config = dict(
    d_model=96,
    n_experts=256,
    d_shared_expert=0,
    balance_bias=False,
    init_std_router=0.0118,
    norm='rmsnorm',
    norm_eps=1e-06,
    extras=['capped logits'],
    init='uniform',
    grad_clip=1.0,
    final_lr_fraction=0.0,
    batch_tokens=131072,
    dataset='wikipedia_en',
)
Below are experts of layer 8 (counted from 0) of a mixture-of-experts language model. Rows are named router (the router's row for the expert), gate (a neuron's input weights, with its number), up (a neuron's input weights, with its number), down (a neuron's output weights, with its number) and show model dimensions 0-95. Each number is 500 + 40 x the weight over its row's rms, rounded and kept within 0 to 999. Numbers have three digits each.
After each expert's rows: a language model's description of what the expert responds to; "gets" lists some tokens that make up at least twice as much of what it gets as of all text. This comes from a sample of Wikipedia text that the model never trained on. Tokens count by the router's weight.

# expert 15
router:550504476519463496483476519574495438456526545489517500512474492443602552502487491475544519544480556519501488513486465505488457516433468527513459451525530542539576593505466502500496514614575473532548489600520540473512481550492501453417464564508473501526528511497516460452499545540512436433
gate3:549537550506483473447514500522542455445523535523521514493419536502569495537502475454557484480537562525478460436498484478501441509468503513520408465523501495497507593482503494484498514517577430515550461523476558444571502564466572509448454496507502496542519453539549462565477577440525417483
up3:439553490574555484554567513504445467468487539492477563434462505499533428500529483506458493531518531503513420482469510494499504433556551461464504471505465464492519509518402469487419495543560499518483491469452504460542520560520452526520454492444532471581525478568478485545587485543514419490
down3:537486485508496503576490481482560545539472452486532470470581517530581532544518496439478492562517516498503527504556601456507469397492514524542497523559533527472496521462526521400485548476453497505464557524572501500484509449483587528529440529488503485504512490518481490588422507493439524558
gate4:506450500547543513556490547449442463492485497449534558534494524527588506527471555466510480597545519520483565491517437554470500486477473549578484437492460519552541577491552557489528503574547515448474481493545469488527463542543590451480523546500515507524497516516571470425472550538503497507
up4:515529459510463529523512586496497485499542532447477486522462599545520435528495503519479468541459481535539493486489512640496578439512480507613497446504548500558495504511522516536512444473543476529517469437509469570495525528435465439521481520499503461555456430444479478464500492478460529456
down4:505404502472613557560560476424500459506519440461431521508506566474581511449561550503578535456584477449506518510522472473498490561514497535517477456462480528527476521504505567475507441484510469487523506500462467497460495523490517520555422475510544453527467443473518505499506548493450438541
gate5:481464501463424520479552454503485424518469491456465502536512498485479493585539475502569449557501510470473479526511460513497385502475448557494415524526498521483539587541545495434485519512518535561563543495503480477473482579447454430448447524458476511504447484504504519499483565484585483469
up5:469482411478608522543496429526473507491503513452470526522570502571465524526453531513522580544510471507552476552514514524540496522415495523453457461525535453471525543485490487508531471507481548517568507496498525554501497479487516452455474525446623527477549512528463502516434450437420539486
down5:500468568523540494570538484517431435513511500507451566508444527500497559463490526494610519525478539443566533457473511440452405475566454523555504568491569470486537445515460521529528459421502439521511523513468494428468503500460499524503437518545506488478436516463480516468527456503454488483
gate6:490507527440466450405517482555502472549517525454485487541480495523510549449530588559515499571541501529572451562520451530434498437492474531470408489469490580594530522555480497453463526557464484533492506522540548500530458570497529481475467519480448541545460539524477493498524471458539467471
up6:507474485564537582498513454514464472467554548532479491536481471527417609511436428471454529572513490524473495515596454504549559467512502479529475493491548511440472485431491466457558521474474502509554607477534505557529470453484557570497490445512490482526484507484465515535432470499478514510
down6:506516553421533587526503434425556474543488423528453539461513499461438527480505495511529505456475465481472517549510432546554596547497492519533542499493467449481466538477551501550491486557557492526491533470500546485541515572496559494514519462441500440485540587484480479577529506450554477521
gate7:539509470485537549462509491493562481513487492381518471498506519429554657482465473465532522608519474462515542520482456471481483483520452539488449529547505466602481468487535542441550507489504518562478496544441445467458502457545462425465475492481487511535541489509526500509481516486491483509
up7:473500493551478504508602516491424442520497475503550474560547490441415473522551437478496491512464516455532521476511439486502461516485433440468584466515474431527451460529454531538493508469504502523527572548531476451508495470468458497526497505547554490454410452488505555570578519557464503495
down7:459562497508466469539449538513526493521513561512432521478523459476515470512501495510421499503476505540499471419457474501493499617442496429493548459472501540436527493459496408558396481518431486516505464507498522478479491533536471506458457587458435497413501467535502472429465513492515457528
Plural noun endings. Plural suffixes and plural nouns in running prose, such as -s, -ers, -ions, players, members, buildings, migr-ants.
gets: "s", "ers", "es", "ations", "ors", "ions"

# expert 10
router:539441484509544448447449530502469547550531488453493461465487494561462428445534472445476565521478455528437450500508492523481505577549556515527542551468536470493463441558493559538455525438461474482499513461460519446442445451464467539539546508545460463461458552500498454553462462478428503461
gate1:461530437548521538539550433478530463532521495538551507520546526480497515560441466584522503517428446453541493556487496470455459491471465462523524513485496563512631469461488458548517552534500517553520476493543428524472526555476547478485456479522551481467495508467492510452483539500597429551
up1:561565542540478477459529466485513510517438549485469559518489502515482467574500531544507441512478457457558535530530445521534468429551540525446546481416485554505485526493472523443461482395532477481470525525526475518493503529539555500522459512502437612566502515518512552528485554437495576502
down1:580436531480513509502493494501551504521525515497417519457489466513510519488441553510460536435521497444538434472522595495540492562544495548502527510545471490510469565457553451456531503481516482501607421488492490535515454528546511494462486535415599513489568522506603490496501506514493495456
gate2:472545553505432490586509452505571434498566424575502559458536513487494559512498520511558468466483472499555449489477452500523497474526388464422459534447509538451495420517535497455489488492489497506535522518537461505567536544541541507406454474434535528511512458470502497534496509527519524507
up2:490486512516534507526546566530436464469515454481422521466518510539484525576558546454514503465515454509457508449546458458503469531490499497501474564461543488541421513461461537540500557483538520430512498499439488497512554542455567512465431509393494467442525523428525545567506488493556587501
down2:545464553482503447509536500553477480492549370582590419543453519471464524491543520491497489511479490507445531559521517513514531495561485438500504545553438553499554460482484555539522494488533497452496492484526476509516475466458546493510503512541562441579541548480438473422518496565498449512
gate3:467570504525463512516545476526508472530457470551461531537542524545546590564511480506471437457524593534527482508475539480527483502407472563471462526461480463487474462497536472470473525518546449445466466539569550548519470540573478424516473518478476540523464437434577506463455491474548522525
up3:421514559461457472470552447508467529461543540547512488520491457586486473500550464489492489489534428428535489527469476504433464485558473518561550457447548465527476456469510548442489514480524523515445471475548498442574498575529530504547489378483466507464493444481529498520532545504426510494
down3:466425511505447506551517521502549494463516508528525507521501467506556511453544495480461464427484510471467486550448510518389453498465501493448512475584490552530574544507482565502502416511479566522518458557524458503487491468429527418535512445474555481499469468504546442557533594551516521481
gate4:494539489505521514523503454461532424432501486542476505527558488497514608542500491537492443493519539475568508554511498471530472407465476487538467497511437470501507499392504419453491455507525448443452456515529510554572536465513576473483502514514523513543511416457488537507511531553557436549
up4:481462477525536528565556523405535494504508531506485541523535420476531493515451486465424606563536486513488531512490581462505468456580469530497478535501509495459509531455540538470546464526404450526506532565551546470546491565574497523513492473583495501482462477536505503529506546459471462543
down4:455550511497520540518477568482468448546482452462437525484479459587578572470470557499488447465596513478510546501498503471461485537561539494478479450480472503484550495491437561506550491514543504508415494434478520514412476526469505536461456494426457485466471576520525577495459479463498459510
gate5:483565517486523524558501550516468447456546466538488507558533446509508515553545513586531375512519550459586531522455432562503523522461511473486471533500450464512524506491503543430543465531502534499441516475510587517474491516548500491536447519450552503451499544430453487475495504544525413487
up5:516488543563465431493509523466495490488454492488536613389436544455596510498495519493475505495506568455466413515464463471438448538498450530545503517457449473526465494528441452445520432482507459559455469524443525532481557552508509502529540519518477558484496568492452498479514469469486495507
down5:514517539512521505547453535559549513530588560471445497525468471478536504486485400536522549465491547538496533411592399533527506488557450521434477486498484533535504526523549469557484472466472548503482504428450462508429526481437550533478526504486531503490524524489425492533430555482503499522
Spaces before dates. Spaces and line breaks before day or year numbers in dated lists, plus narrative connectors such as Succeeded, Following, later, received.
gets: " ", "0", " which", "\"", "==", " York"

# expert 47
router:539436484507544450452451531501467544548531489456498462467489493557461428449532471447474570524478456529440450500507491525478507578549555520523542548466538471489464442563495559540456523436455474476503512459458521446442446452464469540537542506542458462465453550502497453551461460482428508460
gate3:491528544533468501500543453519582446445493507503453496526507518420508511566452526539518450498475542503528501577492513456535517416387441551490488462547492522503539503445521457477527432539517463586518498530503504554546563538547534456460498541453521536511516497500460563445497569515540528554
up3:491567462499450462437475440461476530587478519447506469509478547493537564500557479499529470433533518481504439556498472479458504495477429436482477482470516490535528535477500444512545536500418514484472508612492527468451449601535458493542433553503507523520435474579499512508453535502536523480
down3:551555421414492460501584492529491526465502460516536605525535489518444425476470453483503523499546457487549505501487455479506465561487466468512482456527535470495492564487533458477443546528513510505512507546546400525484570592437469473512514481506543438484419481540493489508526459452495551484
gate4:495538476504464523604511461435521514474471544527468465505509478458555610510463546550516477521513509470551540452515555451468439392482488524515502555532473522504467532469512492486572548500521493473486496550516453528547482561523499496480479506449590513550533425442511569490473519535530529582
up4:453469444459579535438524504466448414540559493437589429500458499466537515553547440455480513490524539475501536502542543516476490375439532486529516487540495534507502490479517504566499577532479590497572473473534481553529470454483518498504489480488549521521544514523467492472491528533486458551
down4:438494574496469514520491526470518517495491523483467435485544504433516487551436502531414483519434488513482495479508453513465445498468508493540436532522496504468534482561457429446546557453435525486525543469541445477504479464554553514504574497475552464507541422495496391422474590499509473509
gate5:451554525473479484494513455471510442526499477470476523513493496452541510553491516558554458540543534499591501481450569473500499434472447487503559490511459504524509572488468473486471509542537556517462452462551522542613469554532531481434511532479476519584503442578469480408525565463520503545
up5:512479569464515483480462426547434446525503487516595498502501463541431468492528492576521537555537556532502493466461540458527539526516451538512522537581561522506481494479531504494484554543535526498558427428500504557496543522506455486455531548420477509533486607463523538445544472511529494548
down5:565397532535421460507437419526509516524509510476503513516548500509524427500520535530464485522534543496501572483428470543453579540461511508492496437461488523456514500461483488466481524539512540517566514555539412455522442568503597551495504518529414531470484488543525452525482527504522485537
gate6:437530518496499474551502499528521491494513493449497534508452498458573555546467506526527444457488472429545550468517554527558456385478458495459460468544444504498534475433479471502532514540540544480479475510550521528523503576493483512448498497406540450526491442487470545459526526534559502624
up6:583484502486531525446538523523515551525511523438486524512583478533507388495501523560492560507488509459481508548557539538497571470496527476478548512444598541497448504431524486538528571540429468542447537508547497515567554456564559513507536500512511523523544506509543473458557519449475513463
down6:468467502468508518529515481658492479516491490533537530474507486524449478437447479500465467534483473548589505503498534459440490548513451473543463417577520459487530507486504554476580414477493478447449440428426502514470523482448492503407487468503512533528509472450483524514522520507524517522
gate7:455527536512539498535506492460487425486540505505543531537482480492600579569464515484550476520448549460583498486557502495524464417464466460497494517581464524504497478497553449484509521557555548447481460524552502514555576531524563495487433522431539497550481460511438509502478547472571494525
up7:479535472536445513489455484576438449509433488545524460475442500498477542496465461522460478505490501525561514456446442516483478480551414547421513508468493523567546473411522483530434527448586505575493487562482482526490514562537507442529494479497552541501468408481460502442546499510542477498
down7:508510506551517433492502573443575507511583538507492554507494474518464483546394396472473442468484480464464527468573510523510488548451520517527503480463527486490523486469482502505508483491472541569443510492443476452513453385518508457475515559560495543452467488547535540419465447491471494475
Conjunctions and table pipes. Common function words like and, a, was, table pipes between scores, and digits 8 or 9 in years and ranges.
gets: " and", "9", " |", " a", " was", "8"

# expert 33
router:510548489532459583520446458529578500579499509532502482508497528470544496524488543466419514539585502506484519477488530501429515473475463475511442499551553434548473560529457544514506519499514453533490452449522521478479460553449516500550494434459495539468524494439561438457558522441582577484
gate3:443491463475457515580501476510578527484521497531524580524507526501531472506478483448479493499539452521505506467459515481457550418507473473538522470538543461524548536506491510488540486585463400526469453417488547480484412572496592498516504478452485434470453461465532494459558490418542498491
up3:469486571513517478469520524485405452565524523466477505512499453428531480436493579483512552526420500510498531470463503494489529567450546525466454573457529508474454542475515525510496548581493556461463502512544544509511536468464491524508471453587511508515512459497482461493397524519616485460
down3:553537527451475471527551492498497447365495473477530416447493484490513462483500478519504523456521487507509511553455503506554470623478451538489490515446450556513463511522543455505459516480555589532463533495464418419539488485513444524517455456497516521518539542522521522453492555465498572500
gate4:417511523463442453477508571440519519513475496481478480551504578500524453575430543492505496512432486486437526482459556550470498453487565416513519544491507486446544509492551515448453551515503541464533477519587529449505501564530536530545445489465460548563461519482561476447538484483486501445
up4:543566470525473522490492475417539508469431521513524457513475564544557517486455521524472489516492533489477517475523520468476535483495504458584539511499445403494476479468533460480484457517504496463569500497544444428452524488562496449532475450590475518589535530492584597504482488516434447519
down4:478525462549437481427472505475553487468554452495513552466474517530459430446548428475484516566477404492492395486458430504453512546557476521522479488439502489540470479515509606535449510490535486488482484496451484496415464516484455453436464517503490493506544477435499452499573480515495536500
gate5:427523481516494549481546440554508519505554512512506462526531520515532495506515555391492494516506630467550549529461445511470534404525473485522488523504508514477495520495401554500511405551462498570475518506483532478482489516491516450520511465485554498448551445536531459440552557467520526455
up5:552516507470511460540524542550514513460519411483510529528481517436469552461491464504507508542507538546440406412503470413523481506489459431524518524541517573511523518558521507500467572479536449463484509470548502436459560499489444460490492498424530470541512505432594486481554440535513496461
down5:446546488472471461477480520496583491544512524498518556415507442467535514453559459486515465498539446442553507565500525443529447584518477513492507481449458513487473483558488487580496458503487440517606529406495474508465543474506526473431501514440512591496452470515496526561499476484482489553
gate6:497505498527436498460556503538500534471484530550499558438492496464516556549531546506431507486603580476492518519459553462464485451498479528505445494480507473524489480559528508592433493550496523511529472476535541492455528499525495450541504454427591472484489445451556429512529543433572483554
up6:539451487563536535361449443492512475485507475533541507459527511511531574485555503490570509535554544614495523586491507446548531461391484478510499474470511454497519493547507494436465532452493462505530448470504511571457500559517538563534519502480514529512478486495490486494513530475453536538
down6:461502507539474584491520476546420439511498501389577520561493514564495458531552484550477514537507455479482441453580431489478434562519571469501457537565473508503456473543532503557509460439502484469530504556529481511566521493501447443477468476558460499497529500516556459471518447495482502506
gate7:503504556519527488521459387469509383402534521496464566475532510602531508530510595472488503507504496476568500490533512541472567484441495502467550477482560485485469550517459532523503468502539507537490537472525499492547487445462516513542482524542534484448501430586527469440470486448534478495
up7:513489502511432517521482508478545486547490467538475494477465509575566426554547502532529423597508473487554504522455524574538443461424541507430497480473578476562467489554557569534506481561529515485490463555480511503451440474554581536505512535527536465479478479520489457475438475498483542498
down7:502385500615428462472509496523505500478484449485513432551472514523505535513553539420461485486451416577492489461456559524427450515481550473465543492540541472455554451524520479545510411496464491538519469510511499502511455446492460503544474476504586519521537449494502542538531518487507515526
Commas. Commas, both thousands separators in figures like 100,000 and $418,659 and clause-ending commas before and, which, but.
gets: ",", "),", "–", ".,", " January", " except"

# expert 25
router:496528513504492560423423501526466455493544537468561459463439489501587521444516544469468481455442583548495470552497455467467460527455496493504553430457473529493507454536519567477453496518536544531479524538465481449550545492464465532484557463496480488504487534498508457558416478505465517386
gate0:458516478528487562502456502469550463516565526462466511486473500467556595450476560509518466517474558535554530501469502508493475466433492511582554427552486522481556523553548570491480510491532573622520473496449498507529460558530530488520489507564514502433501463567569522523488535490509515441
up0:514595467513511456416474467578550522475505501542447487459518489527499467460540465497469439477507461449502442503528489538449463605443389477489556510522481566565465525493533531497504501549437512515462534504490461484500464503462566516529476511534508586483514524501562520463504475473580494558
down0:503560454497458485476504538523531495475486494528452515428503489531491348488507596491519563555432484538466485556514496492460466470451488485496482522515460501499444509577497473453443461499549454537579501436470510483451441473477492533516429510579541516484480507475496519506491561582467539523
gate1:538537525514464572469504452490490441492557472492574506462513423551565492517524575560491463504561533559513520503523542528484449478498497510496524432571501522517463471545529474453496501497464468464539555586478453582569503587441473483460538480462505509477490538440532508497516441550563546523
up1:416488481509510489470517520433485549507527532502473503448461580440456466462468542403454468504498428459509457509593494497545499497519510456501558462504508537467515510481511500462458564490454523486509437537537531467531538481465521493435505511491525516555511468494490521433488550617605534442
down1:544438529459522564528535521538531556525492527475560501489495575567446511535515517566507478454558513421536548496551543482476496500540451527460550547456501563532493493490567579419546535528438531508444473513484471406469541465515511512494527499493539467572486503515458529541438475551472534460
gate2:435565560465508553462437399499527473463507520467557572479489515462538576483494509460465515511523571540539501506498500447489429507483436477513526470508481571494477467482541422545553515539560503506461501543464472528573544553506497523472475481450511511614527491424523501541457508529484510474
up2:428483484465497472514546598513508488520484541493460469541476472477419506473504460471541560456438410445486487528422512533534475552481516495543499541488458456479466469483543454585466521479539493423503552419437559562548528541490568488496467516524494498492476530499514474496478513471605489463
down2:560422534390517527517493606543548500469439497524486502553432520471525510504541543464537511454463499499458494545450420576571520532482529527497526452516462470517504504557434546492478478502505547504419471512478497505499481454456514500607481538466498506469556528522492456487512519528426498458
gate3:458491381493452599514485546517453428484564559495502505531426462491476507498486493492433448460504518490564509519566470471499481428499518472501440451461454448521580505519503459524431438481504521484487542547517475501459492570524484509482464540509502525495516513524532456490499437478529579409
up3:548488498467554427540516496533494486533517478576457485584524500468358534502522473483520484493554442477470497457488532514483492537532539489541441543596501479504489492524484461547534499471426499474494456493559550519530538491467528409513541541565470493482467496461513509582531514518558532582
down3:514457499493616473489516511502490440530492576502451564520520445505483544486438502570538482579548536495498510554445511469512544472471468521494546484585464511474501486496458483498573422521551520449491515557456505526550539522549501418501520465505555605501507529494495533550522520427511446512
gate4:519490437485438529514441433527542528596503514512507494494472556468560535480526532570481458538531636474538513477470489454528492500381479472504524435482498548510499428474535476461524508519486527505495511501483427477461494533464526514449528514519510459463564499538519530446438465416535516535
up4:536428458555485485533574524529580456449567477434467446536526500465503545528469474518532568493503515516488501452478543448507515462473527511576522577446486423549525537502532490538525499438462560502542577473449533503508488525534539536487504501517496456458545441555513474609523539484510489452
down4:459443520556516422604486522416533419438559475474500482536552565451506556382466512567429494461496545490536544469556540492586510494489494458514489499501450459566535505517529501511506499459513441568496457474460475446487474506522503494490496472503449475527482530463466516513495511522544521477
Plural and noun suffixes. Noun-ending pieces, often plural, in names of parties, organizations and titles, such as Peas-ants, Compan-ies, Club-s, People, Democrats.
gets: "s", "es", "as", "ers", "y", "ies"

# expert 37
router:510478502524467508512455500560543466528437464528557454538491501486493504470430553489461457453424533480472484476502470510564533536475439425552510546496465484567513541472511575551473451527567419553499479534538491513531506519513497385477497461412542534490495516517554538533549546499514541570
gate0:491495422514504501464514610544546491416552481578477514509499511529532505433498556495446483453443492435516532483502577426450462436478505391492528528495483502507485485498523577563507493528557484510538521514553542468481558530554539450486461472464549477435482505479484536512468527561493482504
up0:500502522552555454479554502568517534519476480470442520491534442483485507499592570550540572480581471516500535531519511495472546517506553548526512470477522489465488465556534421543524527485436463525468576496564507439469483503421516509495425596549468486477471514497465468532511451542502417513
down0:531545547439558579552550437578496525476497525576506530473479537516480481481456570519477490444517504498542565505501457471469457570504514493507504499501526436519487488448494490345513448515520479505482497460524482486526524446505482552524509488493522468510533530585520479518551554508382485505
gate1:558563525516473522479511493483491520462512515617507507514499514532451546523463470426462566447468452429527522494531579515474490423480504452485490491520467542479502409558507499473531505438479466444542426476601525499466480573546522453480497437515517497453523460494504520447442536487536553486
up1:538524563528494445494460395500513516520573526467370510522515487502480517473510495510488533544554551568472491485501519498469536578502493471472523462550490545529427496496515498543474487421590535503543569509521430504542542489571526461483566534484478483461504537504530535463591534492503501457
down1:452524460543505478520486554469551445545521476454540458483501513489478517439496538455472451506569524490530516542478477477501529490502416517533548442537512417503589482519378503460504545523477466516499500469544506504487457546428571456534486474478552504484451495578518437503415537531447557505
gate2:458457548483431578533477467494575469532478475464513544512516509506485478452480547537439453530510432535476504535526474462507521423480478510529479584531506473492485571465474553545464457497529478479488433534528565499520541539629521536477558498451557506476502515452518526466533544591509503554
up2:491457523469526507509466465508487499551503468565541469464527458566567476476494498519517568466414536452464459527469466543532424398472479544508544468514521497604489503523456533444481533491468509438447525523563509481581450530484484527567517535487529548471464562452518541426476450486519506472
down2:479503456479576471469519558516457541458543469452497548525429485456445496497525533407481506574521489515572558470421438435435523579528531460505432532475462477492524462585571526494473497458508542520540461488515547496520529504497543514505506514474546500516502396493508466518538458502476502562
gate3:459510518494463482485554530454497519452487519435457525450539537412475504464561536502472502554510490545431487508517478456513493470528461452517432476501544512440411484420515467428497497598495565609478520495596486537541480535544513478472491501469506505479476493531510482491562509470590514536
up3:535552500547443442523590501437440497496519544473495454541499636459518511489503538536496459494465476529466458475514471523523503514494545428484437511513457540526416523420496515461534476572489523521455528587482531549507493489515558453545547512458487491545538470569490434457469517498472514514
down3:440507496520463519457490551525532495476478503549467516469402471555435512490532505505521457559475476466557497513474460487531428558542514516542506472581516542434512444483548565507522519516530488550556499500396479575466514437512478477469444575503522486465535579488575481503479487580496485543
gate4:442523520452524545536473584534479520513496486511470441472496499484509566453426560513524511531432439500548487480473503478506477455478403499474509488437503534496474508486453502428491501510520422567462463477465525523557488447508566500575557532501507558495505475360443539489472481498553525507
up4:538522481486532558509474518493439474477493517482477553517491536519512586508561503428494537570511464500485515453492511581461556555522482467526489594504523434506487503498548457559495516489571524391464490547502479494518573461423542475524441478495556466533544436501509566478454484525552542553
down4:542470491491572512512445408519449489494529492517492490575472531471455524563460418490458480491485442490560503555503600501463514472475540464522450472450494463506557448475506493507641523547465500525476477485410483534505486499502484449527542488521528445576528488500485569495526458509539546494
Surname endings and commas. Surname endings and whole surnames, plus the comma after a name, such as Wilson, Thompson, -son, -kins, and commas in bibliography entries.
gets: ",", "son", "man", "on", "er", "en"

# expert 28
router:515488558514517514470487455497469451486498556521500465495583517488444612504517546579522514524484477493487542487440460496544570505458544491558528486465526498536451484612465532598511447540430498560482475455487568538485455553488481472505508438478511498575514498440521527528496452438468504500
gate3:521568555585487475469542497520499458581450536543422487520563487475496513489522487575461458464523461520471528534491513483530489444475495503392509488481508538452486526498418491524505501537460526517453533462484537499497566601437514466495444484459580519508537464435573477524490554458477546509
up3:522532516511416534480511447448487473524451519494489579550540483534451458472430473527463587513542396523525508534506507539468506435523432511495482480506462467456508441499531504520533424512453466445490527484514482405585515532455560491516486456513432523514483504485534541476481483537566579470
down3:531465471447522536539508509575441438507540506437551473580465498534483491511589536437501545564492472485592527478514497488437454467509483455469518500495465475505480532545512469457509456524474466578456476449480432552424509478534465516536500557570490461549560503467533545495555508439447510518
gate4:433566495498481500503591530436492504552411540473484553524545542467512540490530502527560531503477494513483546539497529481578407488469433517525506516549520497475527492562498516499557509564490492572484501485500578533415509549507514540479448416516518561528480491468551550456560527504501518426
up4:505515447395486514499488472501463468441499434452505456518501505508528461448479453474503494531507546545604521567496460525470511489458504506494489512429510433546515564529543551479494527487565509508508525434432534458467538549475531491557564474452470474484437569503468575452466522472567503575
down4:426605504512489573503572496535524533552560557536484508518494484502490471498519523475499475501501498588451477488463470554555465407539516522495561516508507467444539535470476514445447515528600476537485496493503491443503531458515603523473545543543453548470465504498555520454479502460582486480
gate5:527562538467501506495518514547532486556441539453462552498472552459436492486539483595538422563495538498500511430537538500469584445509448526463487535445491479479488506560461517567531502522466448462440497527527522506483499514492591466509580484429541472554503497453499487510435437510544443510
up5:470486535444469525521495518553483485476437476485500519455537492577522549442477553492522598476430468494489454511529491493523481437480520542558545513519592534470484474491491491515459510476462528478482471472522529533516587418566506572537526586494497508538484485422535527608487562490543458511
down5:480496544462526510468451467516545490529546541489461463530464460483535480436416492525481444542442476396552483477479479556521518491509455548525541483422483506494535454483532525561484483514497513441532571491512528555449459493539484514503523430444488592525578576485504502552465425563486534527
gate6:514498497531535524558498444492558456522488464511476489466587565460524562517557489570493475469546516545482556527465525489599532494447537457471490476463532517519509527506499482510458502543484553498496596497471559576479396551438496497500445488479537527528445541509621495537499509461495496523
up6:543513589509529475484537407476494494495565469509498500379500539502459463550559464561424494477511467536601489535458535486388494526495515495508535503559502465504529457488521545473504551514537464525431480525545537548418483542468476462523485455500543476502516472536450491557491550481479491522
down6:466505476464519486564486473514507476562451458420463442434504527478467487494495477456561501520445457461483481510493547424526495439431522477500532488485447504503537498441438525561471535499484533500432501505510493529573464521503513481505488547549456474539425461482577500409484411461604531507
gate7:506474570427570531501522513440486426555523492539551539535576505458507540561513550517505548536521539443453539486497488500464500437549551408509496495490531479470505440578498515495529510519469490504560586533468529496506569547489512483554478441490593527501428524499538473514534488449498478563
up7:513388542397499515484511459465555463456486452514500563478479484490563465514490564505550519527528508484489458551458453555517492492461552511533500463579459501515460497525528556524520443447483589474538477527438495505496526444490539485434476481544430502511424479550505505585508473487558494550
down7:480505512471570533489543525470433528536577521536558526526576541472443415478536489486514490476503509493563558415560500558437494490565548457546448522435558525493500422496501539431504495536456535482447537551508515510429430541445518481498494491526519454500517514500551516428499501521462525488
Coordinating conjunctions. Conjunctions joining words or clauses, mostly and, also or, but, &, while, than, as in national and international.
gets: " and", " or", " but", " &", " while", " than"

# expert 8
router:519416441521479464471451556434480531536550486456546434461434474547502440505496438503499576555483466481440487499515480496463493562516524543486522566474569459477460456565485550531493506467447473523487476493488542406469471468465499543574529472559507474483441549445501465545471472520448463501
gate0:478473496456529448494565518527489514516529522480500559427434548532488589495557495510452478501450497557589501509521497476438574453435500547449493556422468566503452518449503531467492494541492515453494539551517561528557513460546488509490464476523522517561469530524469538449476529492582444569
up0:549544445532492539517528518542503435552487552508514508481589529506501558491459538474443533402589541506435509483480542524481482559555499493504566482536498581501497495440524572551493528485460440497454534520556577553557461507496536489481462451453477436523506453532525526524520491573477493510
down0:550496551431576527506516540521494523551494474494480449518499478529463475466477567506531430504505532529544410550504426522395589512471439520421571543468484503472420509494532487562471522496449478475556492498475543539514518530504529506546502458449537467495555525539501549560528515475502545551
gate1:508534527502488536525522530490512462494510500439459532410526465441572522509484511533467470481532494500572566442543510402467524470475454481496492498520510455501533437482439496511461562517546540525550522552589572504462575555484523455430519501483439567471436511499416486473445526470512515520
up1:447498531486529494457518565552532572449575487456586504507559487533497561468479483486505469514532547485565462484451498468556489538504510504515480538509414559462416574574472470500511466461487477517505518474476472456435469551519434575508474442495532505501469453459503462538455426458538546517
down1:489555502471541540459444515511478509553436507496423546471515534393547526521591459416498519493508531522514459462512511500481478472491465527530446521444458508475497455467500442470469485500531547483580512551459514410474524480606555554419507503550457473475457483480465558466505513526526523502
gate2:448561523481468484560509463513507601521492474471534485513539450529568524506473548488536424488441542501560598517493465518490514438491409490454477458449519565503539505475450404499552486495551536485520493483499459525517493476560524407436450506534533521558526433523495510477478473475527520535
up2:435495498547542460488475520436527545602528518454484518488542413531450435495559535466492433439512462420499497442482503517471485490486518518475471572534528481512456462572523437492563544513483512433534456435472501480438532478559501552497539440497521582507474515452507519499447518459463464504
down2:460570484467485525454495463479487502484556462482476590493491539501563441497501532409549515492424434558543435562518542473489399401450506459495494480488489498537556465462481510506467497448491474529456464527449590518505470477497479518493471443527542458529474525475465461454481481466463475563
gate3:559503525495466543537473533498528427542516481532466565440493524531552476536507463525526387466543545548547453492492542502510445427484456489532496494526467483467513527497488483475453525609525480439440574513536447566529508501525559464478489491423505523581508435488477571486495548481483493543
up3:496482491513543432576515482471577552523512532481505478481500523520470548496523517470486472503544550467481487534534523404402464559564523532466535466534434476512470475572431538525463459573429529452516532534493445509545483484469521529536507573471417432472533448517439463522492555505500503496
down3:436507441487466548479459556458492486474510465542513482538471500435455469484463496454486506531446488486523485543580471571519517585488600508527470493568484474502540479460453504468473536512492440509535497464457517436489414552487442500475445556435486560435591520473491507515459485564493505447
gate4:511500509517442520511489514452466436479494509454521505511511506465544505588490553545512474449453488521500565526492513446447465408438540466486477515461508477515540534462532489471536588478532460482496477512505503503543458584488586412493459471563529552469517472492516551476428591459510542586
up4:447528498548460480537563493490506465457437540517503470543492454548424510500495482432508568556524557567490521385447445530500522546449482545502472453484487525530566475490556467480559463574513549504476555439538441554508498496477483536463520477481514543568484518470525447533492491540491581518
down4:528524486546520504562476549477537547547472574430535517499543491512537462450417481456501466495488509429559533466584475467505534522519518541525494484508515489521537524414563474494542390606548472493541500516570479496494497493503433524528525457501499555498514599542561480531517498529481486471
Digits in numeric markup. Digits inside long numbers, ISBNs and catalogue IDs, plus LaTeX math symbols (\, _{, ^), chemical formulas and coordinate punctuation.
gets: "5", "0", "1", "3", ",", "8"